{"num_hidden_layers": 12, "hidden_size": 224, "n_experts": 48, "experts_per_token": 2, "d_expert": 176, "d_shared_expert": 192, "hidden_act": "squared_reglu", "moe_layers": [1, 2, 3, 4, 5, 6, 7, 8, 9, 10, 11], "router_score": "sigmoid", "normalize_top_k": true, "routed_scale": 1.0, "balance_loss": 0.0164, "balance_bias": false, "router_cosine_scale": 10.0, "router_bias": true, "init_std_router": 0.0223, "lr_router": 0.000667, "num_attention_heads": 7, "num_key_value_heads": 1, "head_dim": 32, "vocab_size": 32000, "norm": "rmsnorm", "norm_place": "pre", "norm_eps": 1e-05, "positions": "rope", "rope_theta": 10000.0, "rope_fraction": 1.0, "qk_norm": false, "attn_scale": 0.177, "tie_word_embeddings": true, "parallel_block": false, "init": "uniform", "init_std_qkv": 0.0353, "init_std_o": 0.0, "init_std_up": 0.0353, "init_std_down": 0.0, "optimizer": "adamw", "learning_rate": 0.00114, "lr_mult_qkv": 0.4, "beta1": 0.9, "beta2": 0.98, "lr_head": 0.00678, "warmup_steps": 321, "schedule": "cos", "final_lr_fraction": 0.03, "batch_tokens": [32768, 65536, 98304], "max_seq_len": 768, "doc_mask": true, "train_tokens": 408100000, "max_steps": 6840, "dataset": "wikipedia_en"}
Below are experts of layer 3 (counted from 0) of a mixture-of-experts language model. Rows are named gate (a neuron's input weights, with its number), up (a neuron's input weights, with its number), down (a neuron's output weights, with its number) and show model dimensions 0-223. Each number is 128 + 32 x the weight over its row's rms, rounded and kept within 0 to 255.
Before each expert's rows: "mostly gets" lists some tokens that are sent to it at least half of the time; "raises" lists some tokens whose logits its average output raises strongly, later layers aside. This comes from a sample of Wikipedia text that the model never trained on.

# expert 31
mostly gets: " season", " school", " years", " District", " town", " country"
raises: ".", ",", ";", " in", " on", " of"
gate0 [189 149 158  99  98 112 117  82 120 157 136  39 168 151 105  98 169 143 139  86 167  63 130 142 112 115 130 171 129 147 103 172 151  92 132 116 124 209  86 125 100 116  83 135 152 153 128 151 163 133 120 186 164  96  95 151  99 134 138 151 146  52 123 122 133 123  78  80  96 134  85 113 151 150 117 184 150 181 107 163 154 122 135 102 191 110 104 201 139 163 115 202 139 161 177 188 110 144 153 134 103 145 176 111 106 133 122 126 147  77 101 131 160  68 143 192 123 117 153 138 179 122  91 149 169  58  91 106  85 123 143 122 144 133 153  98 127  98 143 110 219 106 125 157 122 160 130 141 133 164 135  87 132 142 115  25 128 114 119 139 141 170 101 121  76 110 149 143 149 120 134 115 107 114  93 167 134 136 136 108 108 167  98 160 110  74 117 116 188 111 120 130 158 188 155 104 114  86 171 146 110 134 149 134  87 104  79 117 130  71 179 159 161 114 152 175  95 134 119  87 116 144 137 187]
up0 [109  59 167  92  97 189 131 120 183 102 139 150  72 133  77 128 106 127 140 193 154 114 166 120 120 144 130 163 118 137 124 153 102 141 184 144 126 120  80 110 112 122  71 200 125 128 167 148 120 181  89 148 146 134 145 100  43 161 155 130 141  86 154 118 190 152  92 119 119 147 137 168 182 130 146 182 123 137 188  76  55 133 131 126 128 111 141 165 108 133 119 116 139 120 137  89  99 145  76  85 137 169 181 176 116 104 183 205 163 105  70  49 135 118 153 169 161 106 131 159 109 141 164 111 128 138  96  96 145 131 101  95 161  81 123 164  99 104 115 121 106 103 130 141  97 152 157 116 198 165  99 103 103 128 143 123 110 129 119 112 128 107 141 152 110 134 100 111  91 126 125 162 141 103 153 118 185  60 128 147 131 108 113 167  88 108 101 170  51  73  73 144 124 145 136 126 126 135 150  94 105 155 125  72 154 106  91 131 179 161 127  40 142 126  74 168 110 133 128  58 143  99 143 166]
down0 [148 165 162 139 105 120 142 115 142 126 150 124 161 123 114 167 117 157  96 171  86 115 101 148  93 114  90 147 130 111  99 139 199 128 214 140  94 176  56 109 107 125  97 138 170 141 144 120 175 122 129 133 195 137 128  90 101 163 127 142 147  95 144  90 129 127  44 116 114 138  80 128 114 131 101 180 110 153  91 162 153 124 145 147 105 107 111 149 112  97 111 149 111 130  84 171 106 130 122 101 105 181 115 176 182 157 161 126 171 160 124  55  80 118 116 136  94 103 128 103  49  97 117  64 146 189 110 186 148 145  89 114  96  77 141  87  70 126 112 155 206 104 117 121 107 183 205 117 165  91 116 125  98 102 111  91  92 130 123 142 137 139  68  99  92 107 107 125 151 162  78 159 157  95 131 154 146 145 103 157 100 143  77 174 104  66 143 114 102  85  81 164 166  82 164 139 101 145 153 210 120 126 146 165 130 153 134 122 206 136  87 148 144 137 130 128 149 158  86 115 102  80 168 131]

# expert 23
mostly gets: " and", " those", " but", " its", " from", " Among"
raises: " long", " ", " National", " two"
gate0 [125 163 153 102 160 128 120 130  96 172 109  99 157 151  88 181 165  71 170  30 165 101 101 126 132 125 144 111  97 114  98 103 163 161 140 144 113 152 133 109 121  72 154  94 152 107 136 152 106 112 102 158 149 120 146 188 105 100 124 163  83 149 123 124 166 115 173  93 139 136 127 140 135 153 131  96 195 159  89 168 107  86 155  92 143 128 139 163  67 211 147 139 161 127 129  82 188  82 123 152 107 151 134 114 133  75 100 138  72 111 102 102  61 108 100 122 191 130  85 158 111  96  80 102 104 170 118  91  65 108  97  92 132 181  96  46  97 158 149 139 113  85 122 117 187 122  80 117 125 102  87 101 153  74  94 128 132  99 149 193 154  66 175 167 105 112  90 105 110 167  97 111 111  83  77  91 126  89 125  68 126 126 119 125 117 113 127 143  93 152  96 154 132 126 141  86 110 161 132 101  87 166  88 101 115 171 151 177 152 175 131 122 167  84 148 128  69 144 134 143  84  96 135 119]
up0 [147 114 109 102 147 107 145 120 147 183 128 202 137 157 131 105  95  87 146 152 142 162  97 104 113 164 137 129 107 103 104 126 113  72 121 125  92 157 142 150 113 161 126  87  84 100 173 129 185 140 122  92  95 128  62 110 143 204 137 121 159 143  40 151 162 136 154  94 117  98 133 125 172 166 174 130 123 160 138 176 132 126  96 184 133 101 129 155  84 171 132  97 208  70  84 145  84 173 162 134 116 134  77 186 130 123  95 134 126 137 145 102  90 139 174 111 122 171  68  86 139 124 113 149  78 157 170 134 135  75 131 122 166 133 149 130 114 101 130 108 131 136 125 166 141 163 144  76 176 157 124 144  95  59  68 119 160 102  99 114 164 134 104 148 113  73 131 106  95 105 105 148  86 108 171 121 159 194 187  98 132 111  72 132 119  48  82  74  78 156  96 151 123 102 109 147 114  66 145 145 117 158 133 121 113 113 136 160 103 139 123 105 132 113 165 191 118 131 105 123 102 235 179 135]
down0 [115 119 164 127 111 149 141  99 144 140 116 188 100 165 144 102 133  73 154 134 138  89 145 143 138 147 138 149  92 134 105 143 117 123 111 176 170  94 101 123 122 173 153 143 136 164  94 124 184 219 164 194  29 109 124 102  86 175 118 135 140 133 107 143 131 155 140 117 180 129 106 141 131 135 165 131 105  93 129 144 157 156 129  85 114 132 128 126 110 103 147 142 111 196 120 158 102 156 128 176 124 167 141 152 106 132 212 148  80  77 102 142  77 157 189 118 123 118 130 142 155 102  79  97 153  62 169 182 138  92 132  78  91 151 111 131 127 106 159 148 158 147 187 173 109 205  69 133 124 139 146  95 114 117  78 134 148 125 107 202 110  84 160  96 116  77 133 163 150 108 115 142 135 131 102 152 138 159 156 108 114 113 196 142 140 115 136  99 118 142 153 184  96 114 104 171 110  89 125 135 130 146  24 157 141  85  57  68 137  97 120  86  88 129 119  77  67 103 181 140 106 113  80 125]

# expert 11
mostly gets: " vocals", " contract", " railway", " attack", " roof", " murder"
raises: ",", " and", "/", "s", " in", ":"
gate0 [137  94 147 131 123  81 159 185 137 138 151  64 102 175 147 122 188  86  67 178  60  90 143 174 118 130 115 144 179 132 116  75 143 156 129 101 176 111 133 158 139 116 114 166 127  97  98 140 112 188 136 126 110 127 178 170 114 126 165 146  45 125 173 131 151 139 123 169  76 104 106 112 155 139 118 164 115  68  99  98 162  88 118 143 225 167  90 116 113 164 149 171 106 147 148 106 117 153 112 137 182 186 108 149 134 132  90 108 105  74 172 118 161 180 142 180  94 116 103 146 100 144 120 143  69  88  91 127 142 158  86 139 117 175 150 116 119  98 144  84 118 148  76 159 142  86 173  67 122 103 168 139 126 152 146 162 132  87  86  64 130 113  58  98 138 179 136 114 138 123 150  98 124  99 116  88 122 134 139 156 163 132 113 149 154  66 164 117 125  70 169  92  94 109 146 105 196 124 122 121 148 127 139 130  79  94 141  74 165  98 137 149 113 162 139  82 136 189 107 153  75 101 154 144]
up0 [ 94 147 117 172 156 156 124 124 103  56  97 102 152 111 105 144 142 142 206  82 142  67 102 177 127  59 111 167 119 142 148 159 186 161 164 202  98 171  62  88  98 109 129 107 104 120 158 145  99  86  78 131 125 113 147 121 114  94  45 107 131 100  98 126 121 123 121 167 154 126 127 157 141  73 153 132 139 154 156 141 167 113 118 100  98  90 162 108 109 127 141 119 111 164 102 104 120 132 121 106  95 136 107  77 131 169  93 142 155 143  83  97 150  29 118 162 167 125 178 116  77 133 183 185 175 166 172 140 118 132  85 146 139  82 105  75 175 148 116 137 123  55 105  94 195 101 127 172 181 102  93 171 127 118 115 200 128 159 161 112  82 157  89 137 135 126  84 115  96 146 107 138 107 108  92  90 108 141 109 128 129 163  76 108 131 180 129 131 155 132 113 126 148 158 117 141 124 165 106 101  82  95  99  83 202 147 182 144 152 141 119 146 145 156 103  98 144 151 160  74 164  98 108 130]
down0 [128 144 111  81 128 139 105 125 110 228 113 115 124 125 110 131 120 186 162 126 118 117 114 158 122 108 116 120  95 164  81 120  26 150 185 123 161 178 183 139 108  53 115 107 157 170 119 101  82  84 101 110 135  82  73 133 160 119 153 104 151 120 126 111 132 157 135 170 106 156 137  99 103 156  98 131  90 130 131 143 112 138 168 146 151  88 137 149 146 103  92  89 158 117  93 114 121 132 153 190 129 121 182 153  76 145 122  58 156 131  75 130 111 162 156 111  73 129  79  72 184 106 159 126  84 147  77 148 104 111 136 108 122 181  72  68 131 176 106 165 129 191 144  95 126 105 160 123 114  87 150 121 131 124 123 150 158 140 154 115 134  95 138 117 155 134 144  74 130 126  99 128 125 130 116 113 156 105 127 168 120 124 109 135  95 147  82 130 136 153  61 146 113 109 111 132  70 231 116 142  82  95 161  98 106 116 138 127 127 183 136 146 115 213 118 174 149 138  35  82 142  66  99 175]

# expert 47
mostly gets: " S", " control", " G", " W", " Over", " &"
raises: ",", ".", "s", ":", "ed", " and"
gate0 [167 117 141 156 116 129 128  85 119 133 129 188 170  91  81  84 116 106 154 144 146 145 162 163 105  96 109  80  37 187  75 136 118  92  93 136  86 147 124 158 191 108 156  70 171  87 118 112 170 165  82 117 103 144 127 101 124 103  73 121 110 193 136 154 139 134  42 167 144  70 121 143 131  90 111 134 123 143 158 162 122 135  51 179 125 154 103 165 170 126  99 116 210 110 157  80 189 110 131 135 125 115 103  87 163 190 150 152 102 138 109 125  89 131 124   7 101 159  77  90 120 129 121 167 154 131 135 143 144 174 171 150  83  93 147  60 150 160  94 143 151 137 101 164 158  80  88 100 152 133 169  82 105  98  91 164 154 122 125 111 105 173 151 126 119 120 239 161 132 119  53 133  94 117 186 152 128 148 143 150 113 119  93  94 131 146 118  98  99 122 125 136 116 146 141 128 109 120 172 142 126 137 159 120 128 161 125 120 111 140 134 152 117 122 127 105 136 119 155 106 108 127 104 140]
up0 [109 105  64  81 157 118 134 160 134  84 169  75  64 176 214 158 134 120  80 118 104 129 117  85 174 139 140 185 201 106 170  91 139 133 140 136 140 129 105  70  80 155 121 183  85 183 123 144  80  50 152 140 131  86 117 144 156 143 181 116 188  93 110 129 157 166 196 126 121 154 127 125  85 174 165 116 168 104 105 115 139 125 180  95 153  94 181 120  92 138 198 155  82 133  93 153  55 166  95 130 131 152 160 158 111  90 123 120 132 109 122  99 162 172 142 233 156 136 165 152 130 162 110  93  87 124 146 114  85 104 106 115 139 182 118 171 107  62 172 112 123  82 148  71 104 161 162 124  93 112  97 139 138 102 131 115 101 120 139 145 177  80 135 124 125 188  88  94 123 124 179 139 147 124 102 122 117  95 113  92 133 142 129 168 138  97 172 122 189 158 105 132 105 118  75 126 150 145 115 127 126 105  88 164 139  88 100 133 125 137 111 132 145 130 124 110 109 141 113 151 136 143 151  78]
down0 [136 144 181 130  96 100 133 140  99 143 114 148  67  83 187 117 122  82 137  91 171 110 152 195 134 179 127  94 157 140 192 129 139 160  97  92 111 164 120 142 169 108 120 134 129 134 114 129 153  77 131 183 174 132 105 184 191 100 149 169 167 145  54 126 119 145 160 115 136  78 145 114 179  88 162  70 146 105 112 146 170 140  89 109 161  68 149 156  68 154  97  63 175 130 132 134  78 143 131 135 204 162 149 120 108  93 170 159  79 102 108 104 123 118 117 155 180 146 150 140 136 195  90  89 111 105  92 141 149 103 119 104 138 162 136 116 129 131 169 160 216  78 122 125 133 147 177  91 140 119  95 126 127  88 110 109 188 117 161 113  98  58  93  85 111 129 161  56 115  81 124 110 130 140  84 162 118  83 128  95 140 137 125 149 135 137 161 147 128 132 155 182  79  97 123 154 160 161 125 139 137 128 127 158 171 106 163  84 122 152 187 130 159 109 150  55  96 190 173 128 132 133 145 133]

# expert 5
mostly gets: " information", " work", " points", " X", " position", " way"
raises: ":", ",", " -", ".", " of", " for"
gate0 [161 151  83 144 127 196 173 113 131 138 148 190 175 124  92  99  97  88 136 161  87  67 117 143 116 152 132 126 122 113 116 146 168  82 176 125 161 148 166 123 162  95 147  70 172 112 124 158 186 130 135 113 103 136 122  71  83 124 179 170 128 151 141  74 104 180 157 149  65 132 173  82  99 180 140 125 104 127 151 102 143 121  95 163  93 151 119 109 148 124  85 130 116 150  87 149 145 157 142  99  99 121  83 205 136 133 123 127 138 202 151 196 108 114 161  83 114 191 113 143 107 120 186 133 150 202 118 114 119 136 115 132 133  67  73 144 137 159 130 130 125 119 170 166 193 144  97 187 138  85 130 101  84 147  73  71 143 113 149 113 143 169 102  62 140 115 148 135  93 143  50 109 168 150 154 118  99 174 110 101 111 103  69 105  79 145 152 132  78 162 169 149 103 155 122 170 130 125 154 115 117 137 112  97 107 155  69 152 124 136 102 126  73 119 101  61  93  80 139 154 125 102 102 129]
up0 [152 145  92 143 118 170 127 139 123 103 167 165 156 135  93  86 113  89 137 173  78 106  90 162 121 116 129 136 153 109 127 169 178 104 156 102 150 151 200 141 136 107 140  48 185 113 112 151 161 126 166 132 112 130 122  74 100 143 175 182 160 155 112  73  76 190 117 162  77 143 169 117 104 166 131 119 105 122 144  94 156 113  76 167 148  99 116 105 146 126  76 111 125 139  84 152 159 137 133  61 115 140  82 156 183 114 110  92 142 165 168 168 115 130 137  81 111 162 176 169 144 159 165 139 173 166 102  97 115 150 110 166 103  77  55 127 137 129 145 129 109 128 164 162 183 127  93 183 151  78 167 110  85 165  98  64 155 119 151 112 131 189  65  83 161 148 163 123  88 146  52  85 166 146 152 153  86 155 119 108 128 124  23 106 105 140 146 128  92 139 177 128 122 158 119 135 129  82 122 116 133 125 107 137 112 158  81 147 142 130 110  92  89  95 129  59 123  80 133 167 109 105 117 118]
down0 [140 135 125 149 228 146 163 116  73 164 167 126 112 110 141 131 137 132 127 149 126 120  68 121  87 116 141 123 154 155  81  92 154  78 147 122 175  70 137  86  61 132  86 145 167 159 115 146  95  73 142 120 185 124 140  98  93 115 166 203 151 147 112 145  90 146 134 141 165 148 131 117 165 182 102 127 138 122 144 114 177 177 119 163 154 121 125 134 147 140  80 148 112  65 150 130 144 136 102 163 176 176 121 157 101  94 144  97 131 116 106 133  26 131 188 206 171 189 121  97 186  85 180 139  98 186 114 129 112 126  83 127 176 107  92 133 146 143 116 124 139 118 167 189 139  56 108 185  51 124 144 131 148 197 179 124 131  94 178 139 105 153 126 126  77 100 105 108 134 110 140 151  69 110 113 108 151 129 154  98 125  99 114  83 126 137  70 139 127 151 152 111 150 117 104 143 100 154  89 106 133  64  97  97 132 133  88 100 171 149 154 147 156 134 129  72  84 164 143 141 114 126 140 104]

# expert 14
mostly gets: " Date", " %", "On", " minutes", " ±%", " Notes"
raises: " Elevation", " Website", " constant"
gate0 [ 89  61  93  79 149  81 134  73 112 142 104 156 126 121 140 124 123 116 197 111  63 178 138 130  99 148 185 177  98  83 156 131 107 154 117  91 169 101 105  98 111  80 193  98 149 147  98 142 139  72 126 102 176 129 140  77 154 141  61 109 178 132  72 108  87 119 118  94 131 106 121 148 129 106 132 138 112 136 104  95 124 139  99 149 129 140 137 116 127 161 103 181 170 153 139 122 166 128 114 128 125  94 146 151  27 140 160 151 119 102  78 109 118 132 160  80 136 141 178 113  88 165 114 117 116 164 122 102 108 123 136 129 155 128  91 110 116 119 145 136 156  80 122 187 157  92 128 107 154 151  92 116 197 124 139 104 157 105 111 182 211 187 186 150  73 110 159 130  97 153 108 137  96 180  54 144 122  96 124 130 112  92 132 127  96 165  68 131 128 110 127 169 138 126  85 100 170 126 115  47 144 139 143 131 187 203  96 133 169 106 104  52 153 112 103 169 139  78 163 100 115 115 148  94]
up0 [143 176 144  87 154 125 125 120 149 145 147  99 192 100 119 142 121 149 105 158 112  89 158 113 103  63 168 138  61 147 136 152 153 123  79 160 116 152  98 152 151  66  95 133  82 146 142 162 128 129  83 165  97  96  86 114 119 121 178  96 120 143 153  91 169 161 155 123 165 128 158  71 131 168 116  86 159 142 113 135 120 193 159  87 115 112 149 125 133  84 153 138  92 124 111 107 129  78  91 141  95  72 120  72 111 116 240 139 105 167  76  62 146  71 128 109 128 133 144 121 155 112  99 171 135 192 150 129  73 129 119  80 118 165 145  87 130 127  95 125 136 105 121 112  94 141 155 168 118 121 142 122 103  63 127 105 135  74 105 105 156 104  96 121 113 122 172  76 121  50 194 188 152 113 104 139  80 143 134 171  98 201  94 108  72 101 126 106 172 182  58 125 165 146 146 148 104 116 136 111 145 114 103 100 155 193  82 136 125  60  85 138 136  88  97 146 134 164 145 111 106 133 126 120]
down0 [107 201  76  51 113  56 143 132 111 147 122 109 122  95 113 129 115 179 116  57 122 131 140 118  42  48 135 111 135  74 141 156 122  51 117 152  97 117  97 109 160 137 117 102 183 151 108  73  97 163 143 198 155  95 116 165 136 126  83 156 124 183 126 114 113 117 116 157 171 164 160  83 116 107  95 127 125 102 162 158 144 128 152 119 139 141 140 142 128 149 156  91 110 129 136 103 117 107 108 118 141 108 125  43 110 192 143 143 117 134  75  94 133 103  80  89 150 152 143  86  98 168 179 130 123 117 135 100 147 114 121 183  99 113 131 133 128 124 104 123  88 103 160  91 147 125  90 150 104 138 169  34 193 175  81 137 108 144 207 121 149  99 143 170 138 113 189  76  86  77  95 153 183 146  77 118 116  93  98 110 117 148 135 155  86  67 124  95 121 160 102 103 142  97 142 159 133 132 137 152  94  72 128 148 136 156  69 111  97 176 143 131 125 117  98  92 106 120 116 130 186 112  99 124]

# expert 36
mostly gets: " the", "The", " The", "ا", " 83", "ร"
raises: " same", " entire", " original", " latter", " main", " next"
gate0 [170 164 155 101 166  76 136 164 157  84 142 152 166 113 151  87 104 156 147 145  87 136 143 145 131 127 152  91 160  99 101 133 203 203  72 114 115 137 134 159 113  78 124 121  86 166 140 145 107 129 110 121 100 121 176 144 124 103 134  79 194 137 151 119  93 111 119 143  90 150 106 190 126  78 141 101 154 169 132 167 162 102 108 120  93 153 140 151 102 144 121  90 171  97 161 159 165 129 155  78 147  95 125  79 150 119 162 129  88  57 134 149 176  96 156 100  82 154  88 140 138 101 123 115 192 171 153 108 142 147 154 158 114 123 110 164 159 100 140 151 158  98 151  82 112  91  76 132 139  53 123 106 148 116 135 101 131  79 131 121 159  81 149 125 133 113  83  74  99 219 114 153 116  81 105 161 121 100 131 150 104 152 104  95 184 148 180 110 147 101 130 128 176 145 108 122 131  48  63 202 132 210 177 128 158 121  90 139 149 125 108 141 125 130 139  45 165 137 193 167 124 142 126 122]
up0 [108 162 136  45 126 172 118 158 174 103 134 140 136 205 108 143  95 159 157 161 127 186 154 146 150 139 134  90 129  74 131 122 194 164  94 110 133 133 129 118 145  86 140 107  53 136 147 109  81 123 131  90 147 145 165 145 165 119  69 102 195 132 142 121 124 175 139 128 123 140 137 159 172 148 168 107 125 196 140 150 146 130 138 133 125 113 124 142 112 151 138  50 152  96 125 129 158 140 184 127  96 123 131  93 123 108 163 164 128 128 178 161 133  92 116 148  91 171  81 132 118 136 154  89 173 126 112  79 180 187 106 135 100  89  98 163 145 100 166 156 122 123 134 103 123 112  81 110 139  95 150  89 121 182 133  95 134  77 164 179 111 126 196 108 155 174  64  59 158 214  99 108 129 133 143 161 124 130 185 138 133 132  98 125 188 121 168 143 184 141 168 110 153 134  56  65 158  90  82 140 109 193 122 144 136  67 146  86 130 109  89 146 145  92 176  89 149 127  93 177 132 119 151 114]
down0 [162 132 113 139 153 100  90 150  93  99 135 104 126 134 111 124  90 116 133 210 143 168  99  65 120 179 114 126 147 106 145 158 164 131 154 123 151  94 177 116  96 158  78 180 128  70 147 205 100 133 161 136  84 105 116 138 151 164 118 122 114 103 218 142 166  78 130 134 126 120  57 119 151 216  86 105 159 146 136 119 143 146 111 108 116 162 146 118 108  76 150 120  79 101  85 179 198 120 141 124 169 157 120  98 116 209 136 146 125 127 169 101 129 145 104 140 137 106 110 107 128 127 105 116 189 109 138 144 120 141 161 159 114 106 144 168  82 125 112 156 147 141 114  79 160 153 154 137 104 134 110 140 156 231  95 153 101 128  77 129  91 137  91 131  95 115 121 113 125 112 125 125 127  76 103 144 110 102  63 147 131  21 119 120  85  86  91 156 148 125 108  96 178 168  53 118 119 154 138  59  96 145 135 141 134 120 136 191 141 130 116 162  96  85 181 151 137 179 139 153 118  75 159 175]